From a checkpoint of a small mixture-of-experts model trained on Wikipedia.
Size: 13 layers, width 128, vocabulary 4096, 5.04M parameters.
Training: a variant of Muon for the experts, 363M tokens, 5533 steps.
Below are experts of layer 4 (counted from 0) of a mixture-of-experts language model. Rows are named gate (a neuron's input weights, with its number), up (a neuron's input weights, with its number) and show model dimensions 0-127. Each number is 128 + 32 x the weight over its row's rms, rounded and kept within 0 to 255. Numbers have three digits each.
Before each expert's rows: "mostly gets" lists some tokens that are sent to it at least half of the time. This comes from a sample of Wikipedia text that the model never trained on.

# expert 14
mostly gets: " f", " m", " p", " d", " c", " t"
gate1:157091163046142160162113108116162150032178117105170114184124058136182135159106125145130086147133113144134119149112124133104130107185177126124167099172163086137100161138107137052131134150127153171177086188074135120145103146126101138077115121064090146123163064112151135157069147122150189104122147144131096114125124124083084132089144118146147098117117106160118150104091106152101111055086
up1:111142129137143133113120176111084171098139143156168146074144150108151102127128166088096092098141071184099180117126108162156062153168118138115116093080120114142189101126079131119173139162122134141141190121141139142073123126158149089130102160152133106164131165080074176135111154213187099084169133133075097160085174112121117135131054128116120126107111198095135165126122141150089123120221
gate2:187127113165136122141142074095079163079124145139122160184146090131097083173154089094119137137144183115131153147102095152082129136132106099136116093133131085112145069133119077135155095163114150202045095177102136134105087124154178134085063140104140112104134132112136184221181123070146090119116130182095134106168100180097149145181103135163161079125133152157165135139121146112100144137084
up2:121150148098182136139118146131131133173149188133120160169121067115126150073078171147138100185119147088159141136084146154148129080141141132116163169203109116103144161168077099154097140087112101138141130098129154116065118054119132105107170162085067141156159147125153152101181118109112108139121097175151120116160100068072049094096089156094094120073132104183111129159185187112124115145129
gate3:114045187141149125148158143141141083117097080106135114163089102120106079169110093150175139153137103114066110115127136070128098156097119122129103058140160111126154101192096176065121117119103172138174144113131113100144100122114108142096108196123107143127176080134091121110076178168130152107102094174138149120096098204099103177140129130108110193099146100132146142140119116131034193125096
up3:180190099152134149122128187122113112089104146146107127161146113076099105096143114126143098147095083086113133146144152139130101142116154098170150133077133141124151144116163154087166129151093085135191158136162112170091148175125135086202096054124168156084119188131149192153160157061134156141113143136181196047141137131098131113111174111108087138093128190122164136102097189129087146105163
gate4:104174139094158127078126159142133116110142069158148151096100053140118124104138156130086117157159111148148090152150095084107094161118164154077108097133112170043130144113098161132158119147147061073073092123099145115095100120155137106096141106086089167085179117100070082082136124164151120187226127146145111141117149131122140183093087109169129149107134087170137111099190122099147104130183
up4:134131074155125093137110119145167110029148085110176192092136110109085131101139086207141139180123116193089108129142124108118138147105104168102228161168178155115101144136092105084139133141039073142067126165128143185166135127138185117185121084102114128123136113103131142146132074134112142142121154140134132114139080119154149074115121185144157128099126102168162101100097130132103111148153
gate5:099109156112144094172152135094166115068105069124145136153193072076144157188159107131147104203143188138114123141129172165137128114148168114081074095124131112107133164157132117131077146146141120165139140164122120131133162095125211168108128212133120141148110187160130115088184129137132156116127144081140131159108122120036077167141146121164144141185095157096141105120093155103142080069098
up5:149091129138165131155125124163150158099132139042121099133138169205159139092106168143156176123154111112109086192167045117104146138154080151134124054062074104139139103148182123146144136121105138127107105148158121129188111110087107140112134111207167097117162064148115172180117155166142170174111139068137159128138156117154154163092146146113121156146082125111064123105178162140137170128151
gate6:118147116168093165112182123147146095130152079167122115102144094087094143140117127170156114151144099142095147132120044106113089156153164123132152157120191130131152111149119186124164140130170131111136074109064106170112102099133099138129174146101131131084117188110151098170134119214099129082145161076120103182156122068130115163132137162117145088126141171211107237098104172142079135112130
up6:102053119102161087115137139098114126042157135035136148099163180109094128114120067128091142117122159145137132165080111118071146132168130092107151105101078128136112130079107117119140092133155152050120130184058067135140152137124133187161095133157189085082154115149123169111120124144128145046109151143115142127155107101117106180144156096098106149123103137161140149162104106076137148065086

# expert 4
mostly gets: " G", " K", " R", " Al", " H", " T"
gate1:125076123120124173112147159164136145170107123120139114182093115088150184172053159097122128182067133065105132089114071117089120146145127133154126081143119170144131086156109121079169104132170100151095151149094054172123153125124110124136163163118130098157153110104084122140100096130136079081095141145087137079177169155139137123092117131120074127160132038179139151112132102179179159053104
up1:093159121118104104127088187098207117160138187132115181168122187081085116154111085145122141130111090105179195062140098118124173163116128115147092141144114118186140138119144159097147161128110122105116114139160122135119112117161135202102111121075117107087091149082128095144026189128131116145108127150117131092106130144126155073115165129116182114150142038187149064131138152147092141105115
gate2:104165160146125155136191196137107037076147135142101129174156065147156168139130149136130116120131161119167129153125113103125106120102146091137126120142133107083093073149080143125155113119168167181124167082098096159083056099044154095125137157097093157127196100115184105135108143145162066096137112114140127154146095119135081127148144124175155160100164153134157115078121096187141103152055
up2:163159142116148094105081110106066116097071150092074129213115149135133134104082083157132145125162202120176124123155135113143132096078157112159128070128174159095128122110097161090107118104142152129176155163117148100122114145150108157107160149225190142179162145121148100129139133075130086094125060157117162136163125164085120106181083111103097124113074084120162152146181088149090146133153
gate3:123101083133066099122088064198183129134073127121150157148092127074138158128141173109105074076101144166111099142112141131118085093137157119114154153141139116152139128125073184130185089140177071128125107165144116132130132135134150064103127139123099151102114135126129109163131148112134109133115167209161121051170073139108051142131062115114091139135153093130157136160116201111142065132065
up3:085198136116100143088088130187079073152149081114140180119176092103138136073135130191120088175148112144086105196115116098149112121111113079125091092174116116080194175086135116154133110139145155069117116116119197086127112140171144084103131152131149131159104086134132190189098151136147145160083123150124112080141128114183094137123088120125094142164152096107149067173099132142117094183116
gate4:181115147185108161117169136127182145075114128123115125088101166168136094160138112109126115154130157162154091091138105186096159148151137113127143105152085116140064126161189213075103086123120086143091076142133108183180095172112136098095113147148104107139118086074093165093109140109167113134147130208127135128142110064148128114201137068178078103117132138118111120093076111111132190135089
up4:096123144105093158163150110115146086147126140154160157119116153130155102128186119150069063106180128144150195164116151119175135083107154122165115183097123142137106190152118101095168126062181164168136137130179129066169130151128061132162145121151065083134122104155145165160139198118170166114161101123107110144146187125153129158073071126094133097124144150073058160113130192125114125114153
gate5:107091157207126143161124130122099161110139132140161111071186109061098149133102117103141151130155129159140137062155145098127125194158126123150123122080133094097134060121088171178167089139131136211152107092147099148094116163123128212139142175155198161161136126150123210167134091090121071117168136133148117117147123154137103155153133095135117144078112079120148139121149121161094139210162
up5:152095126052127028159074047145214177084091115130123116106106093138127072124113119108159168140159096062118155119128180132143119143147151098154157100150113071117133190092139087115104153130115132090067081137083122133131151103080112120122130117155090140123151137102164121156149115199098109112095157127125112125133135168136155164125174126123152123178124150184134056093168100087103113164128
gate6:158131122200128116117134153115130126123099125117104115144156107122071192125099105187149085107111067121168144134127115175108160125139138143153202131141103145064069095095089105163078100120113119126122124109091083116026146126165181142083135095120130091188177183127116105148098128128127125139162137062150148109187165107110084093154193163117083145136140163122129145099136115218137161136150
up6:059102143117111132166162137123098135166090099157171145138139158192167133110152167186125142151127164115152129104107117112120151121146104134140122178163112167054117073140159137198143105051118174130126194104085164066094127089147090126184123163145184131156152126156120105150120096186139101120107174152090106132156157143126137180103131149127174098151060064088171143151108091084146131111082

# expert 2
mostly gets: " were", " has", " are", " is", " not", " be"
gate1:133123138162088135121135127180144124097122149187119086157137155114083107076110168116126076144082081188101108120187130109163160127141103158164187177156132120133114169117147156128089145072173129101129129110104150129205119128114164152130165166091078089129087068133201107133126092135151128229170160144122103099164154099051127142094081148121107144120103137123158133153174110156116096117060
up1:147157047161191156156170155168142149167117171114103143119110086101096134104177111150117168113048135140156131215163091131142151131124122144110173110160090125169142117119093031097176124139149132119118121176088149144150088140159152126134126128128100130113083214085160163122137151098116131099099147114102117091122114138111074145169105174088147081039120115109088163122107118155144122075140
gate2:149108078174137174216161158105163129140120105122116075176202191138152142133143179129134090164150167123127142121140145080097140074100103136170141128127165057099074094124124155183169134119080109159181110093110163130128151145138137104096136143084089127140138125127164138143105105152203099125146129141138130076131122105153141112185113132155094147123155153073220146159178147120068120080094
up2:168149159142083149176139098164133111088170122176169151158133147132118201101121140180177118106074141095143132102113125146119132041068173142128159156143137158099133091127172116152103131113127116100088184102096141130119145124094115120194096149145109063178079107141133153136068140100123156144125127120131180116129120133060137098094097108102115102108084159151062113055179031130126151138102
gate3:158130154154095092081143201119052112181131165116060120153109135159047186128127132143111087138107138137077078126178158144122163123154151159169130091099090204128136120148155099168144105073159146145122060141087113117114062166133152134121080179092127131138145096098113101159166105155123113160077168128101081091133110143092153148112154131150159065113122121111110131077146100177166119153091
up3:117102151093166103107150136108142158153142105088083099105149148160123012143145117104118149047149068140162107106174081097122087097125118127150160097098092154135130127172210110137144140144130196107141119085061100120147127125174173093115074093112112144144152167127136076175119160175091085092174196070114124091174109124165128105113132139121113122132159116145088104137137140099152164147076
gate4:166138149170101135135155134123118146139092109154072094097129153120073080173070138129166121137095130190110106093176147184157143183120116113065184147109166069179134119147169071144085129107123124171097121126089148134081135098147110142164143186158106132114117166172157139126189133118129127095114112146161152083135154223101137167105163156146178056188110131157164133134138113143168081092108
up4:085112138075163134117136130162146110077128157090185134092140150114143094086155110118119090137076124153116154110146195082199121136099064151202094110133181128106082191178065173111095143104114118149156111104123130123130057074159118140107141126092115099142103094109114123160140132133101124135101056086133161150117135132130108084129178106106112163177131146156137165192178201099138129088080
gate5:093175118152142136138076105054074135092143157158087103089121132130155118090131138142130161092137117121149063151122117150084125151146140119135138171130126116125160118100125111162140132134141143103202090169107120079204081172120105100117119149026079154051126126063146104155127148171104131104086140160158133151184116163101085139087155089176108080139114118172160126158146112172137043121122
up5:103130124041152091162094102140177117149134123086140173123120162102159109085101137141178142121097156095118103140154148050043157149145086171161176124164051099108145163128154148122139107142121114174176066121132156150169155126117199108095167122131107127150112124180133139061086134106125169105091149164178149137147138113071141129119111061180110131089144128129105085100079090144147088120099
gate6:150143102107134113168159100093107140174163150128126132167108114116078127150098136151202145149124088155117100101185199137192134157127186169094142157175107084086182126167097046126152119133090119197153142147096138139111126087078135111124195115128118089104127185144099141160135137123125157102134143123129125111129074202121069118140098155125098087120208136152125096116151050149083157130108
up6:119107148089122133099043156134112133089058118093160169163158155157150148141150144141051089127195105157132094088142101114152146146149183090130106158152120101147171131188147103127078113123156096144122078111104147120099117110174155136128136131135170141124221111129116117095117070137178099135123138162130141095149141098128085131166106156191064189136092146141125112194189185064123116129143

# expert 3
mostly gets: "ure", "ation", "ent", "ate", "ence", "ance"
gate1:118047116091121127195115094160156123137165079137139121156149098153150156104161164116117189117092164069082140120146088194122139053181188145105159077132166117149133146121142089159111107112174109130052078094117144074141118079110140072119060103098139124122144140114107144184157099159119064101158115150160138060148124162127112120154099075121152143122160156179161150145118099127117153124119
up1:146125055170084119124085046059150116131149168140074088111125103118146143144156119080091065154178135131107111141149085130073108086128161070141089066084143104151132100172157125073094114123142147113144108102107088146088130063165200100134106155072160092068137181097113148129102157097163139095091173145155116165127101130144096143147158124132063088129117124125097152127101152154130093138132
gate2:156172106161118119123163130120143098151128186091133152194175095149146084198207151097168119132126143096124124101162116097089122110112075078085123088109177172187150149162141086095184143124176110096082103175174107141066129146122162084118162106116116122111111142155117100120096091133152126115148121123127202202151127105103126119110126095110112091077147129177084076194107123119141143089087
up2:198130104132144147109110145194161197165095124115125114176118185160111147152170145150117126139146140128207089116151147174177104111160101138129148083133089130170083104147255120146115139160124143160129132119127164132112113128081173137111137168195139100081168080069154130138125168092161095105167096115157076107108105136131073063145108155122151161123161123082096105146125126107116153092128
gate3:128172143172168134135161179192150108096145147198139154107166084164105134128139112113141091102158128148154108102216139149196171130111076207179094132136133200060119118095104139171130135155126159191064120143143150099193119134078073125135128101145081112129165083108146124109094078096155154189123134139159137162132067109139168117088115099115127137166155125119118121132160086136136151129130
up3:089130120066116105109117077119149127131150139074131103102189119106144146148094110153116100077112164151091120078202194130113126092064192133169110155141179150159092026070141091144134102142128089118113152160129143129136138144194097131120147160120093165124168185131123142118191150131106065114131158084127108162123150125125159165122113134097133146112144128172094110091094119048159187157145
gate4:180159124161143145097117144171194108135174158126163114107106076116137165088082111169098122158134125122107077109139100100116148103109111111127116105096070099159134084125169130076149105103116091161100129161053119159174076140122098149149148130137155148104133173189174160132088158091153192147164120171156125186082154135100154110117128093160139095112110110149161129195092085157040102167066
up4:132127130109214126172136130130084087108104118135148146048134153164127126164147104128131090118135194136084200101186125132130091128172125161132126175132163155117088125123069107115142138140051133060182081142086114187084145093116070114111130090076129144100099140140140150128147101171119124113095189154182118111089116089138123135075107172113096129116106111141140107103131140175076100094207
gate5:189132127114112132133138183163127152161126143158148152097129149126119104137121160123113092117142136137150112141209171072120113176071133132112115095138150116165154111140071189147172113143105132103101120146126179092151096087129114187172084209137159190091116204112150161152126105063091115081141137140089113097109170146057091117121085151125093083085137137103146176174099082108079167097099
up5:151123091192121111140066105122120096128127095072104106142173125075119076103151139133141200042131102080124125124114068147067116140099159133165160138106156137092136160078098140065165116166124155118185114138061135094125146145129133071163136155090132137085105146099144154104117118143126090169108106131145121192142116171141162126166157040096093107169142113089111165106131203156151124090123
gate6:101123105190114151080100110106150154076166083101094104109119147171188124085126151053141124152123112162162123117119136147131115185128132133177146207086088165121142101081164088183108115112160147162100124090090111125103110140142103118149088131155091162117072120108174097199137087145122116138126123146148099122145056169131110177145163096126064128170138168206097099116143188111135159111183
up6:117113104107162132142120139123155120147148159150142117171106142121159051128121117165129171117133186117135111183118175141126167126122107165083147130130150172091107065125124073176139122172092086084160099157103132110047092134145122148154107130163124105090107110097090079174091134202137026122176104181074164117201118117160109130068089116148065094132154142092144111101122115145145158166121

# expert 13
mostly gets: " t", " al", " O", " d", " K", " Z"
gate1:114108169146141178132193147181143205054170176069099108192145140087084105098142097121108165101116140117121130131182183087133165108133135162149174172109120134134092118112129104146102126106117151131175101138094121200118123107174094150131096136084147086122132150090146135114109144147115136132156099048127158095152120135026136163141126167129126048150127078119140135106119117155103091089077
up1:126100101121159115140107116125158133156108165164122112209145178121160114160128111156180136112143100103123168108159097071198150102155161177138136185097150153101154097119170116177167129091134132129080207070119135131126135148126196063162182137116114124092163134134114103092131158118133204163141189090126117145185138107134184122124143149133084110147158097098128060138164162126072126059120
gate2:200123104136073084145103182087061125066081140144096170121156096102148201100099152131123171146141151150139165103136149120139143133176174130136166135166092162137131153122134128158100149071157144131158080074103120072120141096133160141146186174079130133116183104078136083099122074147165099101110119125123121081103085161105121101088102065130159100122129161108117179112101086114066150080168
up2:162088086137093112146132103043162122157093140163115098172172161144122065134176145140071168166093156119147136087160137087142173100132187133093137197121132165163151096127082137155178120088137070081148050068140167120136131136133089099118154109091133107081139135087085141149157129205164159108096128100138099101140152126163129143114124090119118049138142117120192144101157106138134111094103
gate3:208087143155132081124182142139131186165105128124105105118136109173196110145123121115143123123101149172089056148109097121116166168172105121108138079121145196137127163144132100080118116114129161118183153147123096087159125093161133115089082105107167120114110118132186080192115099151130132179167127126175135059140072095116100173106108073105111144082130165160141184114124165130077125199092
up3:094070136149199099184112154080145061138153183097174173073112094096155134105110133137122164155157187059147127145112132094110138163101110052144128145048115157190117125210138175122196107116180154152091130145090113127165124143149048122100121144114108114081138099081190098120123111109127161141140132138137119144081162115075142166147110133133117105138119097133153136132133134154102150135090
gate4:131097108082143109136105075174159111146088132112072123166099152080133111108127106127161109105107121172157085142169128156135106152104172102141120178116150161162084168160123161111055065147136166150168156172096190141137096111115135153073076179044148203160138148182176119143179160140141110152157155119119080145130146131123094090154111111146111162173181107159084121143145139118084070137091
up4:155143171148161167107158172097087113088192096152145127081152095150141160128120157151111159142113153088108193124065122111141114145160140135139152087138132073139176076110146078151152160093127067135087089120093085125160135102175092112166187119173137032156156139121095127093121110133134134092085080121143155080063103106097141152123127140099130101107090123103189140102063091201145125104130
gate5:122048106154118134121134147189173176143085150107116093120149119099118126157105075109163091172134145095139123094144129146163108090161109131118147086084110185135075118122116078151123138125123162117137112136088134188106142130098209115144156099106111049122172124046174123183129168097078068137162085169188109102056129123076143080122121112142133147119176150152133085150146092155111116165157
up5:118129120097080208153170089103146106184140105138120094182146166156182162154123175163086041163099109148113172126086056141128121149113134133093171106204139138115158171061090178069116126150032112086154118098140162114119141121177119122123171109100152154123108118117158175138192125090171099099126130149088128142097174152107116120135154161130130139098114088131098154151086128147126126126126
gate6:155074138171150148120102135110113101120148154140193114138183121115154062129125127036066136114126144127149096117151135145122110091180127120184161169177113079091142121126075082129106114103104166184106083118159110105128102122152125141120131080062126135137133162133150131192119154115131150086135108154172120117085106102115123148123170199181172157091225082092113180106094193133107120118122
up6:115185111151094103118141145193098072168132167125186088136136126127172197124105092131136151114144112185124170095116091124100076144100097123134077137112106189123079137097150109158121113094147095162176162121140112108021099119137059121138104145140083152145158080104158160129135170121057184151126160097139097137109149107142174152153148135164180125100094136089103088139133088057136089119139

# expert 8
mostly gets: " the", " The", "The", " his", " its", " two"
gate1:142139114187158177097131180154140131152046128155213156181092137167087119097131115156149146189178110136135139125124123114080152124113102160164118099165077100101156137118196134100105117178134155153130125110119081126122179124134142201079171106170147128112165158064128105152123113128182145150114077140151106087105119190158110106179121176149132117185123096067109123144172083164172110123118
up1:156112161086105124132104122185087120163085113086093138124094112098160061082151094173107140121131190084116099154156142116183159095113143143128131109137090180145124136152143149133102117116087126112195141176138061131163151094161172130121116165178178086114183099093093116198126093075073123140173122120117106112087132093115069095155158087109119135108080108081173133128170182136165164146179
gate2:183091119078142116133137200149111152118109117161144147135086149178164149151149120089155159182106060154133060147154131163145132173152127117033177104147151090118193156095129156132187113118145115158146155106149127115123112145106081197105104112159091114142188149147160094145071121088107085155148157174154108141147096106097106089121105092183091101133169130113056107127108082160099125088119
up2:138160070139104053146117175106140167144164146137143183128072130174143089142132085142146112115072109110140038166180099108174152119164109114139086157121106134143072149128119133149165134075130146077071176152165151157167084123161086151166114144150121189134170100111141146108177114131127131111119145116167218100159148142143123149069092104193086091109135142125129181114122130133129108058123
gate3:193111151095145098065141131113109207125109118129049146072161134126119089152160085141204126166176160115104121157101157105137211112107132183147152118134153140154066104152148164159098096133122158099106148115135117151161149122102099084120086090151136051081121122156130105109188159147108159070105099083151112095097093122114074107155097109145175080163160099130130163127158167104149125105153
up3:072180129146092075116146095134112164117135128208116172124130165140160149159110149172101128117140115109184131121149114113100059118175126148137106121136113104124127128170172087083116124155104143101084137062114091135104106153087172171073119107141147076159169178076112114077208136164117101097123061079152108080147149135141189115141170168060132109142143111073086130120176134126127108156086
gate4:140116136177136140099090101206178111172121154155124113105139134182114141114091150120117122108127156165132118134106155084104181194131102105166149138132099112132083096100114117093085119114093106105149156206116077108151121150070152127183073138116092138120145124127150140183120083141135103160121152168159211133089087150084145163107143146175214162193178133136111096131177067131176112106088
up4:135129118055142068151094085141095081148135117143064177155106119186113179101112180158103097134134102132172060127091194122129084129133111118151123134171124196113135179101063093149152147103099159158119143129137095119148147150151099110187059151173124100107138102111159187174115092130189129124155138067167160106097139140092137100091121142141094162072195112077122142122120117115117096096123
gate5:197184136124007133121092180157102148110086120122183104145174141105110105135127121133131126123166104097112128158159123107137101209129106109188166140122168133171146137138187185191106135147153115079181122086125127156132106117110128095113134140088067097146178128128108173161159153118122094128148108185094145126136122107171136179116128121134179112152161157146143190168172085108077089122090
up5:131106149183157076115101142163070191116163145136081110110107138119148124122131120163140172183122115093057135146078169139144135153105111073159108099147148172123118127086116097195113103178062169147144122121087035109107142148104126149151123131144141113174127111179111095151168134175137137107108151113140155158164122061143111132111118138096065211133117090182138074152118085138172141091075
gate6:093124153170125130147081172188165124145106191136136147056146116118128099141109147116130170088145109123132056103141111159128094102110079144166081169156124173143132111142059114115121119142142146172045156113101162163132106110122214150113152123080142159102229128134204165147154157173112105199138174172141149070073110109122123128099113129175135168126126094127134144145116147137141137148116
up6:103155070129089108169087083105121076113102118136095135098128101095126134110088176120145101178105079123088090173175071101078097168111086099127118071110126130145143142124087142093133133119107209123168109097150131119152100100107196153128149171128126093156129127193101188196136171117158120164115081114109175070121154115127127185080117131125139110163167093085128123110088184095077157090103

# expert 6
mostly gets: "ai", "ton", "–19", " John", " 191", "00"
gate0:137087215153137133140097119135210091126180135079125167121134086134118171133150132124079087103140133094161120172112095114091068170144163105128115115149148143123087138206122151087167128122106101108088103126125104169130063135138131139111140136173153144108170157151097182107155126195136145108112150099125141100181147109118108177205156135117137057124095143170081094220107144127077107140148
up0:161094152162093153137097152151171138064155157144161141155089069144119125119211182099101140163117107135168135095129098098114176100095197142097129118129119150139133147174131154100193103127158096058110055083065054128092130158175124164171160114108110150081116138107170147135105129145142086127110212137161126155169106133149095130164141160101108147086088094135084106137097093120084133135116
gate1:133143126123115133110045151115184140100150109175110168135152163107129136146127076120155126110108196130140163053104121081120166098098113113149141108089170056143139150090143153091171120084134156128095158159163112063177093122121096108141114080098143096187204111115135153084188154124113086090132153173121157123104157133116077138092168151153153092159126199155197141108158150081128149122092
up1:147158184130100108101147072145114099149122124096103125155130169146134129157202145106119104151183115137139102063151155076074100141130119072112089132190111154183119126153090114171112105122147124095112157151160100102176191147091093098147166198157087113122129130076138107162146139065153133121069127121128185163074108097146148069087200145107132117106166142123151139036129145133093124158125
gate2:119136127144084121180072077111085140104135118175097126204162143172075172120108086181115136100124128138057073073153122123174115134058107151087135103118155151093193137077154170179156101122077137178171069136079126134159146128106104170166165113126151141123154164121129122140109160138086146189153054091085161118143155179101143151166143120157133142160146100104107106096151116117130146099144
up2:112115057129156201106102159152147110132112156122083144102209178146086133135075138110129142138120132091115130087123135096126163125135158112111161162151087175131108171160158092083181109091135146109141114044099090172130137126163109100141145131185156139222129154107091131134134101049146123130152085093088143121154119141187181142137097085077129121140109153114162075162172128181142143182124
gate3:091118118122135099130136166100185086132119106153083122145125181110146121144170143142117136099079130118088145137110001179086109084101166092108100164082155128157131165134109111061123137060094134116152091185149134171076140154231125125085145114128163111119115141164156132102117088093101064136094121108143119119115140156147125167090125072105101123080141139107086150161104119069109097133166
up3:132050115114099157133101222164152167140156095123102086136118171105138148112116186155113147152110145145104134072104060124086167120071150125200120109140086145175152144074154113104060139092104134112160032149145155137130155110135153117094079157141130109112139105133148090135085141117161067158120094149142127070050128113149112169109119154153165165146078139158145150144153106150126071114117
gate4:090189202057128184116044133125105105101207118158136119110122130099143058110113130112115135124104154116123073143162100174137138108157110119163124133100164100126078116130152177121140124139154117156137090142176128105106169159182160150098112155078142173133150137055116148202137134190136091140143111159119136143156096096131137204141162089127142054149114113174129121137091121121086109154069
up4:085205119114127130145115170111133096166150165133122076143206176157135180149153194105125074088128144127153099080106092119137115153160102127195168151190083110117140168121077095103170126159123173160134178168193180152136160132069142094135173127137154142161137218114116140109114121108079102097063091121121105150161095099113126123175102185121125160127096140118118117144157123094121105131148
gate5:178135150153067217127141070174142139089107158122131107173162098116114187160135147139121091147143122119212111139124158083132130117114104127128139133151150140116148124124193124111107131064064104102115143097155152098114088082140118109179087173158125154119103206045143107058143070132108143157109177150078130099112179166116127118188151150129149153145107175121148171155141128133093104159097
up5:155151091074168103149105155137114149121076174080189172112130105129137150066199178155089099128148142117161152171131134135116135148126144108159121151155140130107126093103130131091182114145118136116114052120117178125136124132046147157103157210108177113115074082165106149113106120100202116117156181186146067205131143087137098099117132094125175109156123106172177130116137115146096123083142

# expert 15
mostly gets: " it", " they", " so", "ok", " she", " They"
gate1:158149147113072070063181137098158127114184116157086138108131110106097168190133178177158102117049083132134096132095131109208134181167148107089144163173132129107160147100113110132145151175091113113113072088127085106116102140123105129096170154119136114162138128148167175117123192134118164143175082120139069074083135131096097117168149086158080135117128166134139144120159062178114154149151
up1:111150165164123190122114165092127175135167183171147143138127142103126115181108092146108065103152146160140118139097114156161134104139128101070089200071135180116104119137073123161100092106126089159173128141140138158117186116112155119150146117097128063092097105088100137192111090122105169109081160198089112115155119127059168095186138189145140149134109145091115128174156172147115196143090
gate2:109153080170154136115131127123134175142156137180110171157155128172145116110163151116111107128094169207159149104132132143149140185093161136130091148051141126117167122148118118139103114169111109112161131178086129162104107133182095162113119151057058093182142128157062077075126203191104139127131095142150135186111140199101170159162130183168147132096084128163165151077131139105118135143141
up2:147097073137090103097138122131069103048139159120129131115166081121154154127113108126151099149121089131087140186118134136149123165108175118162162162148137115078103102100128143191148153181118160083089106124141139138116137094133136133086131094118070064141122138136158123118125112139168172161152130165110039103100140147111117127068142107090067151131164212167086152190093065089124098053119
gate3:104153066128090155112144138120149116129141141130171152145180129085127156112124122136135060136138190171150147160100130148119091106094146132140204130100123115063101111091070145130145140120105161152139148150162133122145106097160169147071085175132152176096101157115099118119125168164105102206222094130135153097181142123069109115157108142152155114138105192088076144089079123179140041122151
up3:116204093103159169165081131142144117104095159159191099045110132147096118115131118116175176122084077144136193082143149111094103155131184156110095082155137104109140137164137163121137123118136114136095156115105095139091169135155206134116194169123090151148157150080070149126151090097159115092138179155097157083175137138118145144166172039144133110101152140114076156110128123142106123121069
gate4:119177197162136099093145172121123144150156101179107146091112250117123124219162141110156177154085164143081144145104160154088157070109113117120124138181107179151131151099152157107071125106186108083136037120137143108106168070128118108148126177088152155146174117124127135176098107083161136155132151123152125115138130132154121156117100110190141094123107118155116116107142141151113079161101
up4:149105118168089129105123120129062080093132123152093117185159213171177143127153156191135142160109079163135141153105111131121102154175136111199069151087124053150189110045155147171102154102081119165135100120120158137127111146173175153180176111134160152153149110183100104140084089134163099176136113113179118162143135152112136099106124122174108127090078116113124151152174144124122100135165
gate5:098132124131059106101145177064135153134148185240123149182128166073183181093107165144115167144121102099123099093143098133169102177112135113110105122121155068167114126117083100139145106096144128119132050181101166179172119116125134065093138137072150141092120113100099132216144136151144109137122151123148095151094136123160111143117141147133142171112102164108120207142093130122085104103148
up5:098098159091129081106140086147160145120167125135111126124161130124109148193120122083165181096094171108130131080138165096127092177051135143072153108129162144121094074137140092078075127106066172116143106171172168154090167144133134116075162154057125149123133106113190106118113084098134081156124139107095152069161090114105175163125181158115126156088107066114126156198170122097148110141119
gate6:120121100165102112177147169151163133119103096114125117128164129094113114123169127143207135146119083141099119137171107163172184163103117111160137156151101098096082128075114104134137123151093140179091102160165120125103117114130086167075131137105125098201163126113141106106114117101202104165114089166145095147117200194075104112162088102186179114171082172128109172084117098129111042131181
up6:159122104104148064101126155124110192082139145158095112150124157162086142133182089088098172135119101110120101125091075134090109103136069147152117082118144089134070142155199145097139121118121179211126157096124139114089147139134145079142114103136114097120177066164137109110074157108132147157106154132123212144148126055104116094133129105109141134108128052094092105179077170155118084184134